Experts of a small language model.
Size: 8 layers, width 256, vocabulary 16384, 64M parameters.
Experts: 64 experts in each of 4 layers, 384 squared ReLU neurons an expert, 2 picks a token, a softmax router.
Below are experts of layer 2 (counted from 0) of a mixture-of-experts language model. Rows are named router (the router's row for the expert), up (a neuron's input weights, with its number) and show model dimensions 0-255. Each number is 500 + 50 x the weight over its row's rms, rounded and kept within 0 to 999. Numbers have three digits each.
After each expert's rows: a language model's description of what the expert responds to. This comes from a sample of Wikipedia text that the model never trained on.

# expert 33
router:487514410486383562410523540553529457462501478444549566487482431492510534502487613466529493492466495441628432501540371429535491484558532479518521490425477509481494591397443445597475455467519452467517467555427459552493491471501471445401392562521537515569497520475549553430497417474594452359515447443491482475532479527526478535535406473563576526475509511514497478470444582582499528541463497463429479497488531479586467416475505567515481437487486567398510520525455477516593438567501525493389492581457476545505494495563560424428494566500485478513461479506574606460631485520530526489522489497565532528508470457436517433491413391416412534521526477578524591469495571479570484473491489504571507410479502544551485555537523621513473534489477489526531565530476460523455446508515411
up5:568503444566462432579632517470522472528437526500414560446481538491511538504558424585544480531556581501506457510567454566478469442468541513477489524492539503466490482446607505477580432448529541487518502549444466435488529453586543548553529480501594508505593463434522456441458503540478565531592508504436447537504545540552564363519511569428533478487452492558402439516379466515521363580517490469459431526426500464438547526485522608504543537549528584465528479487399488497497552425415453483494439523498483451560428486427462537484491509488469610463507423512420445488571558498485418562517448514522521465517361520565441523543425462529487451486512534336508475499478539480490585547451488448558491556508503466505502551402508448512488498436510573535529413506544467558449510529521538
up6:503451458601520459523442431357454548456572533513474459518607446391516537540438523428531522475490549524509465417552463560538546583479513574447545404477543543445444467462538558474458502518442619513535492439522543416498519513531516467572576420494541456451536584441519516519524546557444445524474546420438523539462556575498457410483461513494427501548490530375589499514437532542508511521581511463511534468489429412531390484410574476447553487484537524566470479487514492476500463604512519505546526565613462544471506578492545518512571527517417556477471422532544481515509459537508443519499474512377468466409471525565478547470590541563576467451495388474499495525516498515480457483436556395518509545401517467612454487586479460453514480482505528447500530510435488519525423576546565
up7:562568508571506535545420453530500551585543543475448469527502562528574458532572509461526423481603539517400508557506492573497449454486453517447478519528418389469528469523479471492434490434553468533549604568523582404550467511472463527472516560492531520489409510438581556558500469458529503470500577534478452536477488507418524424474588545494471540454446571461521558553462544542566477524438496449517502536426527491526498572447514506416462481467465449464400565457567521405487479525440489477443521551453525481526546456561510586520573509483555562537476516389501526473507368481424417532541399381478525492540533534417481578583474375465559485545530542516511546562476563492473512451421544400486485465514452423484517513642488504477448495414614554563517500435569470523488518499514536
up8:530497444535547557465452551469467467549490469546495443485470490598563316515520411617476494517454555451486515477456481482544570480479464508498499545453437588504431430497536579438490488452602528500456537506539536502565581440476471492533502494489398471428474488493545404488492453396527459567549545533558483422492563483468510473476472434490410514503478519456433530614509482558537486577518487446515590466405495476474455535473513532535454537520494545534491473501554462487540476557466494475463546511484524420481486487492550557489535548480462448546463552442557533490460529433421366458558499397533615579495437625445423579489490540529599507539509475627500512426481495447513484485338476447471443499470464559575499469492529572472546470451587640527499520458462458481514517552481452
up9:620486504474493399576566484500520502492467381576428367478486548516496486477555497553518472637442469520558550429511566502512567494542506473470528522541581607495483487456552544493405528594552553509545502384511479489462526475552603522489527451443550454534500560524530522436522434601471492604494575483502602548491531551503516439495563518448454453545486529455369480547583512542556532510488547476524430395504483504490534492527511575517530510537505516528504518495464468484485475500527388489476475495522440470450435535454462465546530514445494547427506356523442508517552358494468524443537495401450564554424577467484432535488474463477424410504509509524549503489493444467484579507500502506539445503466379571551456550417498516573475504483497505588474574400534538474435536524477591
up10:607464460438488494483479506469508427416491479496490567477569482499504492448491468566483422523523426531467608526519442489477555543561472484378499562476485609437520461410442524462559500494543512483485532500538464494532457433430502548485547477529453540480539532544449562531486536548475499428502426588492426386539518464541406529465632603417489500475489544450474469456514547455475375467487535518515410484415594519442482517540526499542510559506508556532559460569491523486549506477352468507579455520506488452481491522479456506482410445538391498512412465545516520565560427486584546551445541573511647470520463584533476510527522451582509560569522517561542464493494512466582440463527562483535465580529409540498480456475556471637465435492495543565493521471504464344528487536484524
up11:488417607448430455564543487512522594506423396576470549494535488442502493575536513476544475557416477467530509492495416477479553560473469491475528484525517523566430445510512483518500407581600548526487556476466472519501556568467470525489537487609475540491538469465467451437509509539497568468454522516487483498537480555536442459391539535535482515540533549449603562455530498395421454586550503495551433493517440557446446495573424548482523455477551555511518458557522495558420542452500482473494444514455484539459472400576517464500492442419363504449466538472539527512578417509480438525388442527507573449350546467477515491533527547480424472542455390549564527504578461540543393589435523462433479511556454586468533497521444464573496516383454555563506511547527592472440539510553432
up12:537589533520637451600453503531433537593496498440527534440454553507468537503439476441555556481556471446488561386462478429520451512480586463488574491536476480584474527544488556522663313448487555530497564455506479503466515511498510440561475538483521528473444484525493519521489557593403526459499542481464487482481483442544519423472524579439556553451494511542501536515486515449462492591483532465489519446446565435458542473529508426524541462474592489493458497543506505515435497526475486566417451562531488532417440483433471483491528490504453458473410452588475562551512432493468450542463443454484549468446504540566545523602457446608456472492575418435622526562431517514469501471419499601527527535424514491458473533441530439604536547493419551470520543550468477490477432521538362
Word-medial pieces (Dor-is, mill-enn-ium, Ac-ute) and common words like under, while, time, women, emergency in running prose.

# expert 10
router:473497469564508398595605400485406456592466363487497504511401518502546448571521463565566475499461542534509460459520492583534539468547425490585498536480522542457584513421565428467460557503495457525403482508445467511567484471468536533438507402437540503560566424595517496509536529579561479557458561444485455507482593463548496450597551530520485607469522442547480479453526561466479441480516500494560526503563479534505526515467495426463473452418459509515469536445519431563464537460515477506458405440531473447439489395489603466507444623480538419487541566426402481472422524420540450457514555586513626536495569506482513482501458458461449567483542532463498506488422584533510499515503476474585507559451542516589465574460563512470499545508509532535556593509500532472423517595499475
up2:483506519494499467543486563515465446514396432501569473585604452542530554515505620505499455464558398612507490480479517500505590568468460506543430518516465405531495479579528553546479521551525576514534467445587492499421485457465490450531577466515501423506534503438531500484482521523514542514455477483514479502538481481443429493524434467490412417465596505538558632577509374506504493480535512560559542437604474549441501615503519445413505458518553477410471490599436548519432530507495485549461480447484495508591467512519520442484415453553516512550455510527452509407629403504482559537402528532465463477557539460571502538472466519511555477480458466521473416611533504496495478546451518459482522543482459497426489491435482439498563465499488438535556428352557595427474555407458595
up3:573473502541508558486512505456592453499448478520432525515496482454516497485513552521479457485518360585546642488476508522561498455519468502472450561606494537471450507526463514548590514452461668462471541431571460420518452513472466523507536469488480500457576593460485470510618548506507493489481414543508392476517478487447514541524484474528503560500534539422434601489579559471504491456593583508426508388432462497439539502491585439510455522511461476510547489440512509533549484539521524529444538475472534499458496498544544484568485515554462427485431454511544475548496435505354432423547510429448552478450483468505473692530506478508622446576491466552504396456486464444466516537450547528531470480590572457433503465543533560509512475397457444525525478459514353518480445461521506
up4:584376500510468549540541489477532474507581510492462568417495491518471493390482496565529501611454462489521545542386608480498507526439536536546452521530471463553507461439512381446508493595429557507533578484406486419498492395551551434454545472520582445418562639554550430521510543476547449406498557411442498419510502471551510485443584570556548498496587550573446474552444481517562504481426529438505528481573467498463426525612480563440509516456534496459454481482522511517447489443505478452478488432458439516629488462459514577558540491453561504454467581569433496405449441565492521533611499483494526444520507557588517539539455405489527589520485539488518378475424521436463438482521494474484483558507541463498561463508551486538564496499516560539502511554466447475515516440506501
up5:519438562431497508479599493403522487523462505487425467464409439556600479486471515633533535573497538516530455494531440459461481541442535496550496472460497442491442468432448430468539562481513453512442517491527555463525490458498548469536432558521450437524475561510442557471537500575537515466494541527516449617594433528519519491485546467516456532517556517499561456511501563501560559466513450473414449545429509323498435549590458423531496429474538410500557482467588483532539505608485482529526483551417471575554497477471496546564536443476355560543415449470596526460497555520429552531569478443505545487572512525470549563489505481508516498489434570561449442529444456450549597498370513503508530523503513496369483481586490587537440465541573542523432450469464516555541510518410405
up6:644471476532438600621476570355492486570471542512532572524552466380453435452464361562537482567485517534524535588463484538490618518553459456542490562523591505379431484491547466445553436538499575528492544472420566541500502513479447496462515475473484560457549456455442476491523518511499545477577470446530492495547448495508523509535407529466481456514503544497425489501524452502540501539566515456547457570390552425510523408474410472490515472495546403539488557471490511517420427547456450478441508541487481492537563477429503498424439517545508586508557465530454434476504533476472517524513421477325464518467469429521523498456503528485492650515589535487537572512584512440399574548542453568553533486498438549476553507499537499581530493465575530553516479495512564503449525473501521
up7:519425431502480505560582510442519437529505533625466495473561512490435520404631475516604509601438435584415461480535580544519584511460509434554461421505380499565470594527413440485466510542421532481428492449486483442469545444529554541492529498488512499438522533428551421486423501461437571406534503486541505402479472485548597491403582466527561438427486573490441433441502482511548564498533472500543464492451524440493435588491528475465552476476522465511502528520536570427564533505501530457522429512510451533470525539480512515583573493528461519518453500523582479529446514528447508468530492527514452627430451518542440531499564528476446604489491584555571495547483518465418508513490492502477496595466487478478471549477553424439483554501475609414562441576539437579489483422427410
up8:513506572434514493467476497447508470568489454674445441497519492528522506540500480573380463540443512406391519505380535508443540527531451555408465532551526466586448518684618496493513552616512564501519512469522515523513491439465531493512608431451511469486439551454551511476425386508515558562433502401477489551489406556480450557558469527455447486414450519505469468569432518567482525512525520528504504517479442483552531502573575385541520456546539421548455439559553470438538549545443494497572472649443574560479498520513509526478555453491535602408477511536430514454567485525492485477560540491436512505510524480500457487542453522468495546515549465518481493520388519511496469520545437530588515595504537503424441477455491497510537547443494539574586465449489509448508492514457471
up9:489365419607543528509557506480485550418536485496560545492459463552467442489498520452497394466415501492492532548511417498548506473524472389541378550439439452474505500511453453520536465530541511529481519433504506460605534495553579481512613467503502538456437459522511519487444625434497597475526491551546531412441484449567538476514545462500506530460522524482514486456545430516438497447431552530544547458444469482489471509590405496478426521436625444539432438431442493524440406428579410537429534497577516548540527493574426495583484538522525514463565520498507556501485494479513543534455563524355535455531431521549470482627470442524525544506545547468477383564496446461456566535512563496421461467405496503575586522462476484548450489552488393430516532524469451542486505548512552
Month names in dates, especially between day and year in office terms, such as 30 September 1993, on June 17.

# expert 42
router:420523568516565415418373467529543465506456469533569528477501488558547472527479470479466536467387439447590519492475535588561549568520560570465563510603473556543401546418472482461468586486403549399511519447575481507468507597500486520334519422431545456554573515559546475498544494476554475585561460566546465417517529548455443451475551492582473586528523562392541526453444484404497432438527452463517483473508514503501597581484487465537480472490428408435485514557541488500570468470526553479589512551470455530429492473452584410563462549512585504449482547503479446455476447381441466496499491523595467474438577496528437545529567526522580481445611486515507523462520493520543506542481508430546449486533475477439469519499442464471487526515509487489474518528452575501545513488571542
up0:478388497453480477590551501540526445563475514639413535527519457481460430465491537611473513533528513481451477517610516468434534540563498449529450506515495542564424530472480519509462555584470555486632551536505505432635568496454572378551457563412506563538443439517474577411473450520481552441568470556479506521522471435520460438453446517548458536495494497514509464588476572572494542519497493418504445540484528406435510489592469493499519500518447479613518487531558434472506427504414467560435452600571470438479481621476440509499532557506423496515458476530527556487518477480477469460511462414433531510441529594540509576478488492482407471543439475522552498512467593457445556476402481513464538520522439595458432445553570445514447453458571517502477460446540577542501425496432483
up1:439510575621521512540475480475528472489529477553598520506370457398496483434502574430529376485484543491464447473508413488512507523510478356448586522533499498517526510502560578520520486500510524576443545479473632501513515512539615472535484592447464516518462530500494590473444487584400549430419565514434518465458495517493486432492553581444412491566557513478544454501419527451486511502539597541416445506551536425468509477515474513449512501489490561568533431565568555642498447509536535472524538595504439553427540504517494503613492502532487561417516450428433509534450529484511536497484429532423498554428432522483473549508482416596429457444493519535542531516541492508540404417457500526417524548536514527537424528556432425459498496451486455475594546513451515469459554439438478
up2:447472484541522526562522407549594524489495393502536425580560488538552470478464490539478492456540457476426497417423505520557428602469465478581495441550484499460503527549501536540461401563509541514480435419583514477582565551567528498529513423526520490523614444471429371452485458633465518540464572434487530515461393540617434499463525486450574438491518553461519445545485467507456534500534551487565513503492509484501511488534510609523464532510533462490583440573459591514469530555528468491504462455593429479456455481477482504598429351551400483513385484487428555494516467509457451477573569545460536520551531464448466512487543456484459494465507479532558518474479533491459578496510520489519576544538536556408507511536497561489502495547507471430535529444529487358426612526446393
up3:453528514509499515452482553456539505517434470559590551470521415581434466492492417490498548431421444501442460547445444509497576591578501408608468533474536468486547518536525458409472392512531538528493521451507610485644429517481495523497448545453488486455398462415571510530581550611466451470551579530457443453463564453572485438541486438477431520563540518470502549447517501471481459458471538490495484584518471526556429520553568652502515554513544498550574426551555561606542418493574498441533452461585551528536499498520484480484528468528466573546556444498522463432456567475485495544456572539387555474482473422537422482468562442531562502434430478507476556485438478505498470524522489491544451500452489574575530487444483476479527438491542526562566405451455418445434587456456507
up4:540360466521562513455470528503461549506520480508589501504460537504394508476559523500537553449582567509579538481568511458389478512433516491461573490462517561507557562447504546520521372516522503510472527490559512510569464478550502409533437491477478579563530506438529563398544471526539587478519483519491512449428505560431499498502496475520464522567516467537610457422435489554524615406463521440448516527482479426504446512552512480481521492441578551421514495627582558485455471536486453439443504485497475508524465591540502450512434508524486554568415562455492563507443524513549472479496463529454475458577507494541538639531537477443477483532512520568531504568422545545523572395460498494420500476492528532513502376461531515523380460451461484490552460567511401543384427367408421
up5:516458459584473478548531497424501523483418463523572446579577518531506582524440450449524522445530525502438454491434459515460454441444460495535485530478484502549502505573442480508519527380526453533485520463625467583527410464452495460536486606537531443517525496426451471451528525496470350496515543524429489568443464587504512478476560477425562546512443518587493566567449424518464541569591477466491523509550557439578407492560526411438467492519522489562517460408480609527420450543520534480493504543507410502585546543571490563399465554450485480437562542444478530559480439498444552541403496529531505524442469466594482444612426521531547462476473531551405437474373511482447499462460468511529459537521473460516584585480491578485618492605508504463421482557457544486480534508480523
up6:478429569500546477374508469428458505535433519548621539448523498443479440634530556465437458482513520455478590473388481501555549559438483425450484462485500550527431442433426513485600521513545511537493554426545460573502529469461517533512521470476491458468465520525560599459593500424498480541560444519495493490527499637546506437490485386445499597509480525501527528602560507489451451492403489611474539487444424512509453453515424455430647504466555544548498584513535536461459556508629483520499513431599476416539504377426426543501530580529478558464528470559433519537435532577501507516504522516488478451522534506553517471503484504442537462622502488488423451484444551499521436545474617536449508468488526466502487474510463506473510477536474536474463547499476464465398563484586552
up7:518388411509488519608579538575556542556488490579535529523525449585473530603559545448545515470446555527603428436488477476508510457475417458542456488564484550506464496446486467498530422571522530496529466567463491336454638539421513421478460412522502454555609524477505449554551505518465490433516459480509471513521472610522526535534487484513401520554450509507513553516401444506531457486526615524492383549463436512508492475473496532456563522507544528462518476453506485536472406470471426445492565479470480548385523476564523495467523537455547530541471487555414532504410452501463474466501477528488475519534365423451431612544495512498503484429433461462549445501499518471456542423519542552460441547440476589509528494545539531514542402468502474493586505568566434646494513529485557
Short inner pieces of rare names and words after an initial capital letter, such as H-al-pert, Upsh-ot, Sl-ipp-in, B-éd-ard.

# expert 7
router:596550546462510492511517494425517549464468467463511516620529524514473588463463519491507591587499503553547503515443487508488446490545550556469577488452529421532485452548544474529530473469453579470519492484435456550451439504562510394421442504583495504543480609513471464400439526461481486487488538475536513474492435517472539474480444548437607566574557497523517491425509476502517515493541594450551514531575575492523563462571506405475522466514471499400489554463512559483413514536569412446520497449499469569473513447580510574512325442424490437450492527518491502551547408599509564497488480533555514511512655482465477502493491451533451412481507525529488567549538517597559487441524532499519465475393406478449616599550495482533479541539438476450489451403517517492604468531404398
up2:583465518480432581473471485505522637543536445508462447518425526508556573495478561543415384503521496574526512404518399357569500540388497470449515607483532507511548487547550472565456471514653491525520461507448516420541476480539475520539471487456494470415520526576554531456545524504482451482459526430561492514459559459519474316514452457550478490476463517550496587597523419572459492457563549549445447487500475495477431435561521436424493578484560584497487485537544538487535546493498506457515491583538617554516553450475458504504436480465502507485571413497432539499538504515568550519414527523467589523472516473465461510457485553494465558483389482447497539647500546443426523498477572518497497538513493427550473523470531456534467516509536462489595407454505398429493512474490521
up3:503403464469548552506524497465527463485400453597438492478483478489548553481438546464575453372477529528508520503471475447508463563529535378428515452495493574544443576512443496366446501513537513576472502466540610477639478546526456513532441522548569461427485482456482483493493503464506531461492535511564531443453519550521532456474590498598558461413476499519550471450561453506526587572487566480481521469483466406435494572580618517522456519519557375537606518471619585473563472491494590471472609481551476475529521512475513518468514461473458557486517487467561457464478545437461482585410454492532489485478531521533560414450526542496584487487527556477512371440496438559497459539518461524580465541535589482508485478471501463447553553492533543437426534534435573491407402431492439
up4:506525581482449494475438488431573335530488499510486514504553467468492495448502502455436499500425480461448499494467481540490565534444505387497455553538545519500496422447494507474399521469633496504486541476471492430627478501485462495560540355402463557452479528527422569467499518488466503411538472467561515460505508544482474496537459560563466458514443569515600482536466448523520563487544502549603463487454573486472490516433484480543524471533516498445541467499501447521552533535493480470506504533544456465581570626456471528591508484537554444530450474467489501508475611454410591503477494439481583463429499600581454502515534488478635448489591528505554359588416492521542582611563556442562498487508461501482455553507447594444506535505568498451451502573536494525505547479587601
up5:526561486479546515469534489561508504502421451501531435543495508549472416529459463494541476473342477576541508534484423547523430604562423533544450521565561571515509532569486538450450453547496560512569528475503521460542488470410396519531534371475488530447540458522614590512463458559434514505447483577437550507508467423550474479541446483416508484540483551476393524506580434494591434530515504514476507433446494533459530490564527456450464446535526556457495515474458487386494419501473503393493462666559485577514477523517505551518445519553500441528515434471492557504558463534460410472509503519471473572436498501425420444442493536498469585483503373509485479526464532470530461485453512521620594573449432490549467502473462518599554534431567514542523588416583527442548566486563492
up6:559582513486510464536632485499492512464510511544397402508497477555504487384471530471532524444458527517445547509494534500534505437494439512378494483466455575519493479433535503502514516563535520557386562557547392477508472380566558629548465517499487491471524514513498428493487450484477435501553510489491541528541474618516512503568429511482545496494571529596464476561616480609469447553473491471547541369501464465592502487549513517567438485459507438464506488504518531464424557483504464612514486460524489475543546506519426504551478489502446436519507493569478575559455643501484509584561488540512541373449469484459481529615457451533500536483421517419540478593334476434534457525464408574492457472475430514540485534410599512491445467483483537465445506460470508427470465493489474
up7:500521530551450442458414598483547534519538482523497415567483346470435480546454448428604530509611510515500453457330511501514476502426519427416537512501523505518527538551450511545472355477551511548579541388474543567531552440550528583586470503561511477485411510519480410557487486501478484478501492435459499448357474517521521501504547424604562466479577561563543494565521423485494493528538463455520617492519457393552430456452548498517570536479502507538547523537486457460460555524464451554505520437512504446511530428543553507452516568468431480435541529494445500517524537532502550505479514543569555489479552488580569494489547502413585508551509453580464488460477469529458506550529549475434447445539528469561599439567463548502433503490473439459408586524472535404505436459467473
up8:489531600460608547481532501505462557512473451438410483605511500575430471607453562537509530519566337459489484480516441491490562442574488483528506503451526487473548482509491485528445464537513561525432534504475637540484506472506516546465542484486447461556503535547500539467520563570508467417423490497553502507494404585465542457454509448630536488497565546578600490451486558488498535563438562456528494534506434551529481462558473512393454403440540497509425422464512489588540316597461476439474499573484537510599454441466416411415489494504543577398498523558540525511513537422459491517504511502413495524473548543534466457566390501462459569536477543503550599527481473447525484503454469477595518492466463455538510510439503515565417439490488524462499523530515413459433504505554494
up9:466439441583474476539531502520513471570490453565491409510524523540432444438562458572533519533364484594514556532425544489514513475461558506554394476491582462538563538483417475510526460486470546488499514508567504552466547516533418564425550516555446467503603424471477542528471492466503543494417452483475557400484529473535445455487450470515498615483447540507479430484513433538495415463568387519510435436502483517430493448537530589473468631459474452520398515528549492455491602584579501524383617566493488519417499525530538552515455531508503566504504461492495591475506568439469506436451418491503506545474480564475455473465495499600532488493489475516543329496401403507550550510499536512491433551531464460421498550503520517540445577536533557459475529422457499536475506372459556
Final suffix pieces completing ordinary English words, such as ar in dollar, ing in departing, ly, ician, e in cane.

# expert 54
router:492531489581577479486466425402496546522465532440512461557498560448486542442496467457497544419488580467487487521535477519464540450515502559473397500426429410524569481470422529481433482579449593479515469448605489456432543431538467466571431511476559416550567633473555527505447467550331489458525532455474607591585536522508569528538456499456507340492389426506454395517565430484471534515415495548440501590550556543442425524461484580530516463447503531498474547449515484444480546513496555478605477567427507540528472553472528506452497468554499433546475489536516545536495495482508537462575541486550535548494441403489556475451495524555550507476493488469490423498539542573517508436588470508551621454485428399531506553502537535568476497489481428488538433480436455517491501474515459
up1:586440464386431442474515521379500522573517539608475385585513492511532519550440491578503410490513515507492477536399493512521479510524461460508480488466517495539485412524512439528606462412544524524444485615502461500393593495537613475616467548562477499499535508498502446496399454505486565590573571390517493551535518580473530451456578469513555508484474545508440432548557571557504517485501505459510536501480507440548454499617433559490441394543484556514503555530524510503522486467451440615476474481485523527410478459489475423508468451492359492470382485528472492493554491579555480590506499441426545504477449488486550574560453531445452506507516416560421489520515510443495525532492463502513491515469529518512476532474553496532549528400497565485473660539562489498385518492524484
up2:498454418498389466560491516480526461522535495500473479586564565551559428503454457530487384503377486508562572474547513433491434476481492433599458532468565472448508462533418526548498416564485519497460441475484538424590523496468525444490445540442489522534549626617603589561394522473563523538440496478441509439506496526585510508462484492520544481525497506494454485507498522555489508475494506451609507499473467522512511501544480530467564484509499399451501548545489440493485517468460469592421494514560553427540501415531494541458471511479465481482508452510408512515533466517614464485508528498465611546535444474507443514552394495401493511444566547530558563507515561479433510496428430477540545562429510427424501465385515446731444533461544504464485537509544524465445465560547409
up3:468516594548532550508433495549467527498427513518465504469408467526443512572513498567445505543421506564468468449493575490497446455589520498414525455652492479534418499513478498410530484544483496582465502531493483507502492460574622452495416414467603435504448493459618411426467574444483467585530496482459535472453478469461510406414461510588522431483508649506498573473592435488404443510541462554551474458519586438563524519584472546443475512506540526423498458468473507505517561519538493531536515504571497420485570511476458438532424520486518459396530488468426564513481583495558481505516566489476478450476474491439390517534556488490532537468564459414576460481504582557463481479490577517535501482499529513509554542393543511532541391466541549426464611428424457508536471455537444
up4:542546493484489433541420542564457451479479454495529441408509532462519536522505454464504468567470508524537439497459495449451554551465553334461446462573567532499535529428411498512510477503494535555598508538569430499583384507588465572493541554505487512525533517565436586471444584532590552459471448554516401563576486459483416420426552542425563580457460560483517545515458497450488555521461573593529443483502500549445452467488438552439474520375611442500452508513499547483473425605537428567477506439467405462492517524517459477456448523489458573476448520547435538483525434597541473542470510482518473466578433478449523520556509529463589500533520494414586469460408440548501478529498518441474521548484624488526593496585532486495517510546485437527441555447472476456528588430505499
up5:514422690375550433499512650468489469510514492517450530429542471498497442472423584513440529477496463568579528445456467545484531537503454378414471417522469496543466510481530502470481524538505504486481505438628393480512531474439464488534506438490589448559602524563499547459499493443468513519598499517487451450524487567429435530473421469442439537601544482480556481485518399574408527616575537416522448489466470530351541570518464553470492553475509448482482478512515563481575490521477516497519515500556453527507483496584512474512509423532578500493514526477546521421465451491458492452510544579504532459459419524565509480592493475486495467524546446602514556486416491581525531503436538439483593554517494605513504519481476484463568485476450496438530587455510521555473583524508414
up6:531454568439455582485523473396536483539504553508446490508509552457496429512452509456489485481500533511500503469517442480498468529503479454471442508609424545427463353470603545472483453511548572516493497473575522475453540497404444433530481506541513565623537525526464552489447469557472497563540417441556422440473493601549475564512449560409438476413466531536460499553504534505519459556416574544509551432405449522488506475537580487467523551525410544497480470565576501392573475435556454498565468490532603479508504546471506481503557497482536558444518483570403535402495427485517414504479492537501528500479478462475481453551588468423564652525468464535362553477508549480554401448436465564571485525546492568508500436482487566550597537457552502463574465538592415496528528481518538
up7:461488528454456507569482541475505489451478559491539492448481474466525460594460520432474564466539472462566500486421413519482523511526576487476454525564605494540498374434510508508511412414498516520570464503440578519400457429606527447409579443536439521491491539431422507456522566608420556485479504544502429598527510476533487508426479551482499515519511502542483567555517547532501596529500465493565401530416584535478556433518449544428484447509666489485471476438486591448422549549522429454332603464492502474548431502482467526527420523553487498510525541439550534460561387579497533482546491535392516547481476499509463505504461490539474432519557462435470550511504424535427528474432559460575540464420455432430554510504497429467505503492533547501523504490483559491480610564526542
up8:504554580489488465508441583596472512534573522467504580519480443589544539577441443443440531532472460515464504430540561492484448458466516502480549499549531446528451530479567533578521556475504499584556461518572542478471454561524559509490566467480501468424436515553492424509537449474477519539566444466621416364463485498584527531499493531467483517466487466475472412509500464501442485395571518584576551378512513475559490526518391473512500499449544438398512545541480679513494507444512495510532619477549358423390489472515390451513400469474532537459461439474392458480486504556528521490468493507455522481531538449557492545505546489426538516409564509478534422557531551549476518536513476571530538623494454597502515507460528498479441461511513530391529473443435536478518506522460432
En dashes in score or birth–death ranges and compounds like runner–ups, the ending of article title lines, and words like National.

# expert 14
router:503572522501589455465446508485597531493480515425521470446509510459535566543511453567484472461543424486475469497474556406407480473463499558502557488472533543511492451404436378607523533569488451599523467495508478449570518558476516531469429555451520460548516528445572543486517435525437429393562467480516490494559508424585493594552529494535541415482475454458611529538462432411503545524465528495460459535469500519495498599540455574530408530553522517566513514566487495542593558491409512406559554521434450491443465510420504549410601516575433446578488536469494455449483576470547478514554426522471474557509507496488545504561511576594537556432410476534414499446535446490564452569567482509597519490529568460546439463485532542477486557484461369482451559468427446465450566501578523
up0:469527470536457491483553515535540514496578508514482504526537531465562542470492658536469489470457454467498598344515483565438449568440414493538535448549447534477466440491485681496453479511489510467465549429562401497516488511460473482476508509554484467564573398473425581476524565496509498477473457506550461462541525565534492525448573476525462516521455498612472455500473385549468461501479481581458496483515531459469497574451521411488551564420469466498644511517520452519484509526569544547499585450541457500567440478487493499585506401532586516496441508465471514444539416486465415436430524508501679471503494491539508548510487533519481593514598490445518563548464546491527537431469527520373524512568507470402517461381461544512553486503483522407566440451411515487517448527494501
up1:487454517645513524449560467459528460576411449551469519507532580479410494572584524369430460548472504468514492552565473528474528526419608519415494539574445569571440576472449444417554475514482571537416573450609495493487487528480457480518558425432490529479569479519398500457571509514523503403531452541522409491545407593479428515518448531470441474480521517464501528468501536456455413467455442513452421547427486393487518577511508489528602454478514474463612506544460457516565462475489513460548504517506468463462564587452500540572478462562445539531526459521485540501430502454466437500544503376492459457470573470547461457619532463512589562483524507545484409475540510549534459534398419474454489473532524575444506459514459475461511558498567526518446419584540456537548512466533516
up2:508546616480459510449446600529493456429600521432536577447452531510563525338462559560441549535527460414481563422492538534505465452443528428460490461530365492516517543491464502505501536501495554469521497473488452454523527460565566481571518514430506493417510503555477506535464681410620483487490567422477509505552575559457488510387589507400532499513442491546523423507524465502512531449537495484548505429476569514435511433579497541553553523360438479510609440577548482416494499456490456593490489537489455462458472436522485485461447455510534478455479418506391540508448581510476573499464523513484490426524401522609513560599503467493504572487538465480530475519475583495586485521484523490444458550526467463553514474493541516522467469424510466497465530499543483572571546467437457
up3:429490491513564428532542490519443451450549572596521508581570530437464550508444454564420391523468508595624595498472489544416505475539519482478430569531544555426565538489476512500437553469484510564461544448523467461521508499453456477477579401535550533544509456439543463467502513507580577504519444524436496429596427511566558486420529462425542465518503554480362472579486452540499425534488582543593508492508514469456442471533483522455516600481520504570444437517527518486492450470505507499560509522526504591410493507506487500552461583476519601442482467497431477420478505526571484539398603529476602486548461445585473526487557498505499527504458475394547341459422498453569531461507522606441512535502479421498497519490500530566468473368452555492584458486494459506508497470431496
up4:442472487544566562427537397571540575416470485525421459507560496424495470409417503451441429492453534532613524596469421565462423526505569488439528527490540475560463542572438630419512469549478529468562580492485532511453527471449469471452503581499539489590532548541445468455561468432573508565499505444543567425501459554424577417449529462478474464446532507567461454499510497506552462565514599487525589511528518455499471519448564425436533557504454565495576463482559518533440545467558458480491463477486536480484451455521504550514444505538441591449508493480536506524577523478567558433480620531528633455531535382437547427574517541502508574513465504449574432512553463530509497497516509539525542539514538506430621525502527543549480414501434464505487468494423558496568401556500420
up5:451470497582477594567490500498485513553414603614483483414443444479482504493440530481398498535516561435408480545544558462481542523431533438497470548501518554497445565513514517445506524445496500477565497538487524566476461462488583557534457448423597486525504332494505455498515572487506620455454468549432562520495467605450516541479578474457485440485470569395399463565443450505555525484575562456547503517475560530562461521495455546460491523528578468517489506451512548489473530511574501491443515536471543441527551447485571540492541449467489484476601515508469534479425527523478541468522477482434485336475452526476494590592476482448495536477512524428515434429433574565441502589542566467456460533478375456473578522521585510473427462491552547429580477485480543549537447485353481
up6:490489482607537413614488451426438429466433596475527497491475534490452536528542541608480532520453505451474455402509517472441461442566451438510506482489507484513474456471544445388439497553529438455491473495554507540574577496441533511533457478499579529536501500453487489480387482455511563541523434545480490570510558576499527412516546458466533572415543527569486400456592449511448479576547493474450569549521463526445536393473464531513497505403464440525501486478511447510561552468517538481351454471514566466446547492455526522465503503452555489436486469488473438450507574496401469559495435527587463475435508545607503498384516539503534492508576410518556542451529504460523568492498466557437553503478555556421455406478518538547438505428645572517480502533541373519433536493560406
up7:487391581549531536415444486507514463567601506498578395639533451449504508472485576529587438489534488567495503566481527550529554510528444485475486514438501505420497475481485539462458517481504485452415602524460490554478468487422483496581482509491412544553516552491379480449456474442563480545477537525499470433426397514483424434534506585571524464487576521443527562538517533522478441505480521526553466555510471399513455451552536448465597478554552451534454466361488526453524451542505484444561551443492573457535506471594436572552435560502495501470634454524477481388481551484515516475527458513502522541580507450569442540596484448465586489424550495480526518545515602540424524500495603567534448510497534491515488605491516525577583464515498553427483522554523419572507471445426559
Opening and closing parentheses, square brackets and quotation marks, plus invisible marks in coordinates, as in "Pernell Whitaker (c)", "guitar)", "[airplay]".